python train.py --d_shared_expert=0 --router_score="softmax" --normalize_top_k=true --norm="rmsnorm" --norm_eps=1e-06 --init="uniform" --init_std_up=0.0384 --learning_rate=0.00209 --beta1=0.95 --warmup_steps=249 --schedule="wsd" --final_lr_fraction=0.05 --max_steps=5859 --dataset="wikipedia_en"
Below are experts of layer 5 (counted from 0) of a mixture-of-experts language model. Rows are named router (the router's row for the expert), gate (a neuron's input weights, with its number), up (a neuron's input weights, with its number), down (a neuron's output weights, with its number) and show model dimensions 0-159. Each number is 500 + 50 x the weight over its row's rms, rounded and kept within 0 to 999. Numbers have three digits each.
After each expert's rows: a language model's description of what the expert responds to; "comes after" lists some tokens at least twice as common just before its tokens as in all text. This comes from a sample of Wikipedia text that the model never trained on. Tokens count by the router's weight.

# expert 49
router:411460437546505595415467426413442506481452389532499441574489530510502557412543542491469570556517453533645480554453544584493532424461557467500466494450507516438565550459436539579483481481547438644567493519506463501478574449529409440462531454396575524470475538532557508532538516473443571490475527571433421594451496500508517517478583548497544420432459445453523548434589448512488548513550491472561581524512525489490405496523499444533521464458556500462516509515545496529491489555536474
gate0:479513520487500568440561559441509480514526506533467521489459472590516530552485562613550564499467453597434476403441459512493517454492433463488554505538473558488462434502523464544496423500475491456475518436565497581600449435429513535510552578517509502506523500489496481511459405474467499549520592347505455504482514569500486619465495424556512448579451493423475533547469483520442519408455516442481501486491452508463519500495517484611568566512566462561284539473478439457478475458501420
up0:479524476534462525405521577423580517557508565615585529517424488551536486484542536497502543511526569469432536516437527453427511431450523511475488481434468493506515392471420535479537507445533414510358548589481448539459494458583461473496541474492489513554495502464554524604520431438415463575507533469473499604446505477532510593526505539494534484435538386467469534460610536539474541561474440500504518477496482444404520445516502404507496542530585524470415429478526423498429451395455486
down0:420441463453548487611420562492668500525481505583495474498489544442539467438531432421498436493444531498498476581502502451479530492554441505507534497423487500512511506509538525396544556447530488570448582565458441441491512488491509521564478405573466571487476510509459522458567568556460476414543423505541520468498502461466552498550482448556412501439518444548491426518419603536560489548568449512516464522399523487475577444553402583438413519538429433484546558535496500511551548559576499
What it handles: First-letter tokens of words and names, especially B and b, also G, F, D, W, as in bronze, boy, BJP, Gary.
comes after: " |", "-", ",", ";", " the", "|"

# expert 42
router:595618568542456477418538452475457542511468502531513556506509560570525471602497469470426560601537553545479418424541507479467448375471498476484502437518442552574484472553442512533467549535517472502409414538490512424537502540525459447548445448563494482557527563507581507523552556477465535534459447512437531542553483596514563561589465508534517423496553493552463548505443526504552565423507485436577438472488480489509513505528572532461495405540547502567481428455398372437509420519433494
gate0:549580519545587526501429563529465492432561456555416500449540463528511471489565401549528508469569491466472489463481535516483544500490525539470372625595502502468488465464478440486553508520491442601552531519568457517485437534646404482451513692502543476483530489492437499483460503493568625447538540471520565524554494496554490544529542517595548487502451507519457502508499542486485405515522488517506518470460464420582511510526517567474387470476471504468554587421515531532487614476499459
up0:521451428461498488569526511460527479489467488429529467568404475520459534528505507467548493397436447450485560473520493483537522552539474507567568551399483444428505533511521507485488542426463471419576482460538480543500542465405529517499525467493456576568434463515581498428489465518612413480449455524541521417500455467526450463452474458433394548522601500449438514518547523554421498546433464586499411531538465544492552562488466446539503539460458517492470508524596651456524358542448603
down0:516488490556439545562543507552507605438486567547540483434462499472530409483527456520493454581489492524444479466556567560515490465468558490516527529502483322427466430581508478410478506442482578512532529480497428557571540390488564461473437528497551503518573433513480488559491539554479472446516451491387507500544546508446545428430403498505484473490458438575417484561476509405455519515451524558568415457443492574522524488567541513578497569512571448570543442550484414454593464532527551
What it handles: Hyphens opening bulleted lines after a line break, like "- Preceded by:" and "- The Education", plus table pipes and hyphens joining names.
comes after: "\n", ")\n", ".\n", " |\n", "==\n", "\"\n"

# expert 23
router:485496508372417519411479472564495487491442465464441452496552495506451508347582461425488510487428497459632449511544570510496506594446574495436524507561532500538500505463597403477521538571548552499475511515442475504516527511467487615544533575420530504581466564568507506476501473472465524474465536494481465538465449413477392488482464428408542411440500524493491427446520514522539583483441539484530541541550563503438399457521506612562564519532542585443507458445476549463459527504492489
gate0:523530407536442515446468463571527464479497487558461488461516474545431500432522517501585470434449528449510441508490483487436427560390655417480543552447523557535585447454484451458604535499467542539439471462470504490483438394474512521429598550425559432504531489520470539470530500469522529469385523528532426515559392505433506498555430475584513479415468436605439473573511523449533510462450587502472442490555489473455537474508443529489522491471526552470435434496385483433538539569461514
up0:544571439483514543470480565555515519496491570495477539447504436471441477384482522522561481434409520444486434514454491486483435475473560474478544441423594465553573473409480509471490480435502465460518476494543565479513455511414557563403531600474573493509533492495508598509585436450574461560437438532532516573492439468489501460449531422539553481400491436561406602557480564434586525438436617488440475431473484505462536474460460464505536524454501539505477384491581438429523538496464530
down0:521454443524621449502548445489479463472525502521506520463448493503601476474470522434541436558479459453571477515509451497552490484557382568571519531443526491505515481499507543421477579514533559477561418445416474499486528529543563469507473433527422554462496526484468428573408488514538486497553584370427593496514431487489476502488497482558456465543569392418602522593521410598366546523527535490529562524478559482518424517465454467470486542600531486434549523517433461429445483526544489
What it handles: Infobox and list formatting: line-start hyphens, units like ft, km, %, °N, UTC, and field labels such as Country, Died.
comes after: "\n", "-", ")\n", "\n\n", " sq", " /"

# expert 39
router:465585549507548569508473605477470524513466569565405506565551504525517522489531542522528535482375495526419422481579513512505535471540626430499419459511492483482465621518447544521528504442449580481403415427569489467473521507500541579462568559352510542512506561572555558485495485560488496473451445454435534490514496536579441562483515601579522469450523465494413461529446533435481445486469467513485528418581527495478559551458486560424535488438496555567506463467461493588544567525498490
gate0:537531456454626549449485525471538442489456530430561430509486556426493569572466497506493553486526478443456467450489419462569521436528479470539496550389430374461473516551458431465467443467438594475411517473510637525488543525446520470512431543512548449485415440541490555505480562485556450515433406458497484584564526465460535517501458515498491510491468459541457439437623461522530595442505501476470468512489541607496388478556476490427474442421526427558520502568507509526475563524426554
up0:473573512500555593538514555445521506482418459455475545504517480484516670491466528520475562507422535386435465491484392457573390370532494491454469483471456433470560463542495500494520482429405561410400520460550482453464501491487561455608494598529560472473496489536495573424481496540495408529526411532500457533492434472519484570499477511559515466456486457552435469443519415471592573457539455497502530488451518526505499517586517516466549546442462402548512488593514464560448523514539547
down0:514406466447512425541538529436568574596471531476510475530543495546481470443497620518466443465338521479319472463508433512498531473501489501391523501462575473458608567443477513510622534507485424402529496580483435578557432476563537537559577480502566519546528505516497505479555502501518486453531585512489420506481491466599490508462479414468492568447520515559563528478460467382527520549516472533445491487402536517524514561449509516507498497538444471413497455503504537502461428503508480
What it handles: Geographic and national name words, especially the second part of multiword places: United States, New York, London, North, Democratic, Canadian.
comes after: " the", " New", ",", " of", " United", " in"

# expert 31
router:618447535545545457453463544540405480535546570511559521494534556448527531447504490490488541545483515521500392565440502546476406508489478412474459499384522482616469470432587499443447451565447553524454574499499500455613472501483537526555566460474482476507474480528607544543433540565469479585538489489570457400507615448426499420505529475460467560475440503517633557457498464507492546546523420510493459570498484569447503467511393439483528548545470554478562523453559520501543499429565513
gate0:557474504572485466550537412599433532449549512576540444422518557434599474531500545454516503541491473528481464475568480545517481447494474508496615512423597488509442479508605528473410390490457546516473547478559543440562504542502550486419468514476508570439514595514520476538455589483506416511432451519475461438549549483488585496478543463406427592508355504520550465487465454470445489488476448633458510512557529453523531447402442508447490516509500525517474568529578407568503499526484475
up0:532487516458534519515475474540498488404453506540539452482532495417463464493459447548521460512605464484509413516502506473545534405517445462487507466477569486481555489485491525506432468537455559429459484496515514506521499519476497501592479410529478568518535533445459528560409598362512472432536475447486435461395472522406629565463445468450486474588497552534498471376504402509529475537510591641400513504621543509444415513478457521448492433435489434533461487424583481493567507477496514
down0:462482482575493519444538488524534520460523469532570453486503474541447465647547631558530440522469514485510453546507528460472405571484480455525432463552506468477383404543465464458535499461477504536577463515508522438443532477550453556404537491706626543519483494554425436535462444528542532466548496534444544531560509529544478517520437541512452545615534525571437477567580488473500525487498491591456549451457458417518496510544551547495458525517456489553455455468544419470549571517475480
What it handles: Prepositions and position words after the or a, such as by, with, following, end, early, rest, often in species descriptions.
comes after: " the", " a", "ed", " are", " is", ":"

# expert 32
router:461445447497487466518524528473561467488490467496522485523433596563494596484507529538554642537440453528523526545531513595513452444494553437544434455552462530450470519568572474536434511440396485386506421523558511515505510540522532490542540457430446526492544468554554501505503452506455551478467518521453562501529528479490500512523572594411477494514597526519475515478652525480519513516412544435606499470564397518385468468476451422449558566461567433539467440505557454630500498435539500
gate0:447491432516466455468476506543410491437536508372605545541486545522460394528500505544442486512514364584518432559475397507520481551478505457414416483405515454496494500565512490501451467501526513558475468542425497588468494507557511532420456392600435449482461475535496452474472502432497422447559561506506484407544497521458579568529535480466551418517454481558499511504432504613475443588477479495542491611555560512456529436447557520574492508427523515519492568462559525479490447482417455
up0:578515660526558516519518464506507506452536476561449449442520446455558595468503490413480557462528497453475517517498497509537576475494514569603577521514464562500557511444504526475525541463442518460544470434541518440511555549431461461571479600439566556505535546507524541488539540490500489448456453541500507587488497486501462467461454490548423663542487445502492407450488523412496438377547458511482483357482490536539554514559418589422499454464467483517456436543441515471528546542587598
down0:534540363512426491546495496472539475551495524405561429570532515507533481611485427493481513467512564422496439474484490567502492557571459527483471501515525460520489571511515503444445600458504520561458491537443501471517487458482492511574507529497466525532407536491535499502601558495588504492562457473552553522528531512448563461569529486461552431558455431586351467427421474450575528476485454586455371563435485448530431428481523536487547563601591503449604560500478463567463484448492529
What it handles: First pieces of capitalized proper names such as New (York), Ad, Ar, Med, U(ffizi), plus the piece her inside Shepherd or Sheridan.
comes after: " the", ",", " of", " |", " and", ":"

# expert 19
router:485413486464502507551465572453497491556471456580435420522544473476566549482477508613449556523442582444555440449511601506457523502499498523488485419547515523451493542473413409540483440498557542545460566556513443536428469449492529589491514564455475590551533519406571514451478473528453509477539556418432506409525471542581532527466554486490541529534460519619433582436523450546551530449450466417564483536454460541449533467480438502504521419562591517443430597517572485568558453545517451
gate0:547485418528492509531387483511421403524477507551428481413457478539532477441491424511427489510581514482503576392523430423415473512560438500590491495485570491463490559423483505485532580460525481493497425501530440517474433543567498496405472468524489499539538391523565486473449616466496559457489540593481412455453447479585558468539555453402496504594486533460515484510493513574572486514454457464492494498547506422520538470451494509430483479357504511449493562434447515614435443548486485
up0:538498450497476506443435515394624526529518521482437498441485495486465539526469541522485427581524521553476583475492448558514545416509441498475510454482486506496510517508476576464460578355456401521487532440455467404504523497501524401471523413446520435568600466475518424397429450472457486501459529563517522519366577513549563502444525499514496483452453581483530527488494443539542487570534485409509439508470399557469583514539559466436517501602545505480490562610518553493487460406479438
down0:546468518523482614529610467441439437541473417511631478505493578527608523568490457526421521580626509482539432516532471390523486541474413491518523455553518478514476477564509561493512492465445619525424507526425487520481617500531636577524514505431473546501517534525498411523456471515464572506506479386528558499597470449468566459516507494514510469516481476554491489515513458576508541537513546522533553464594544554599525583500539427529513492573475454450498451493509501480448452505581460
What it handles: Single capital-letter word starts such as C, F, B, P that begin names or terms, plus the suffix -ist in bassist and archaeologist.
comes after: " |", "-", ":", ";", " Commun", " ("

# expert 60
router:542484448455465488607569525596451490494531538532417459395537509409407513442570554455462495521529504518419518466409542515492474438495489530651492472534484544440495588439540473526434510416465530583551595456453465430531495576582571453477529393503538553584513470468541511536532580581488501438487447486461557595500492484524454402475513523494485473520507448485515466463600466466557574593448465456567435497503544476545526609476479520465534456429563477457487472457498514505484537448506542
gate0:461598484433491526476507484547557586516507543430500428551503375457526508535486504562533524455564445534454476426471469611564486436546483568481535482530453497468494485477540466480464488451362468495457467448557505563514496484460527575498454486503491532504476488456592540493426549521618365527527489533510532490496584532516502567511443525539463593525480449402463456394434477525526505461457535464479514485447591572593507532504409618503526457548525508580534472423407484454495603483493583
up0:508523449396464499536515520434433608543389504541497445515519371503428612466448455517493534496533497503484569474512540507395454549432508551539438515517493570540493521539533452451442504447486470548503530418536480444610441547575582466471435404496468519601488492532543463443452517494604502396562500455490594468505486490591461463522481520495515531587515600460593466431475528558521537598434543416480536499573479568563517534490552506470441447560554465495491531524446454514466535511529501
down0:538473502516449476445483464462444631391466458500465541521519536503558496418490549467443497510574505500519439635468591598429526577536566452583474478467488546639498480553464443428541523606516526442473419516510517479444486453499471561540499538503506441554459500516516484519520559462496581493483473564556447554467518580570491519479400453579532516466469480502446583590465536424606484569484475500480480485426421466552438501471455541531529480391434424524522472485564512490551510546493414
What it handles: Short continuations after b, f, or sp, and L/La starts, such as Airb-us, plent-y, B-y 1828, Sk-y Sox, Fib-re.
comes after: " b", " f", " B", " sp", "b", "B"

# expert 61
router:424438599584476534451583478451510534511411461605580580464567498455526451548453508473540551570491519540515466492456434446485568436539466529474475464431562537525447432556504484533433514597502398419409459542479545482532514507541363477490471451512492526492497534436501491493442509524490532521422490488434506544516488610402486544440423443521471527496548473510498577513443463463521518421545437502458464448406541469510478531433486528513480591582494488488476426503478386457472597549558595
gate0:532471474447522648433579495494460542513539509460479533548490473558481492466464458551464457473532432455490464473492527538543460517508468493487451529554481448514441582522425495402521523490454458464518463455552452505508513381470489507507523412439390543501448402444469474569448505672529386519435520453623560523541534526563506506560513565520494454569443434502450429525497408476586509539488557456422459463487494553492497581639512563459542450484528560478522494524562519525545541492429459
up0:526491513476539510526568507454534561451589458407452505594510476561523496515460582530565523543546466404415536526441492540589499498541431562508553491543556530483461557582399498519463511491545495502513497509515508610520481460439413556527420501532457505471460510505443513523534493657496508585522511410532543466503571477431436547410510496416438522459436465512496456491464460474462548469573514496451592411408490506522455456450465553536585515543430423568508496495577520450624499483508393
down0:490502586543485429468439566478477557467593580514541541504559417406525544558494544470517491512438455563495413490544504476437490494549500479542580438587617488554464490514442551577528572527447430512544481450536398511524480519497525428441561443548536576561596478564454517599419522388466501428543499525514528451491437610548505467452493542461532481462523440497566560492486538511487523487415473416579508467408484487431477460606560533503564477530535511494506433499420556538518452531444465
What it handles: Punctuation separating list or table entries: row-ending pipes with line breaks, semicolons between names, dashes, slashes, and N/a cells.
comes after: " |", " —;", ";", ")", "0", "3"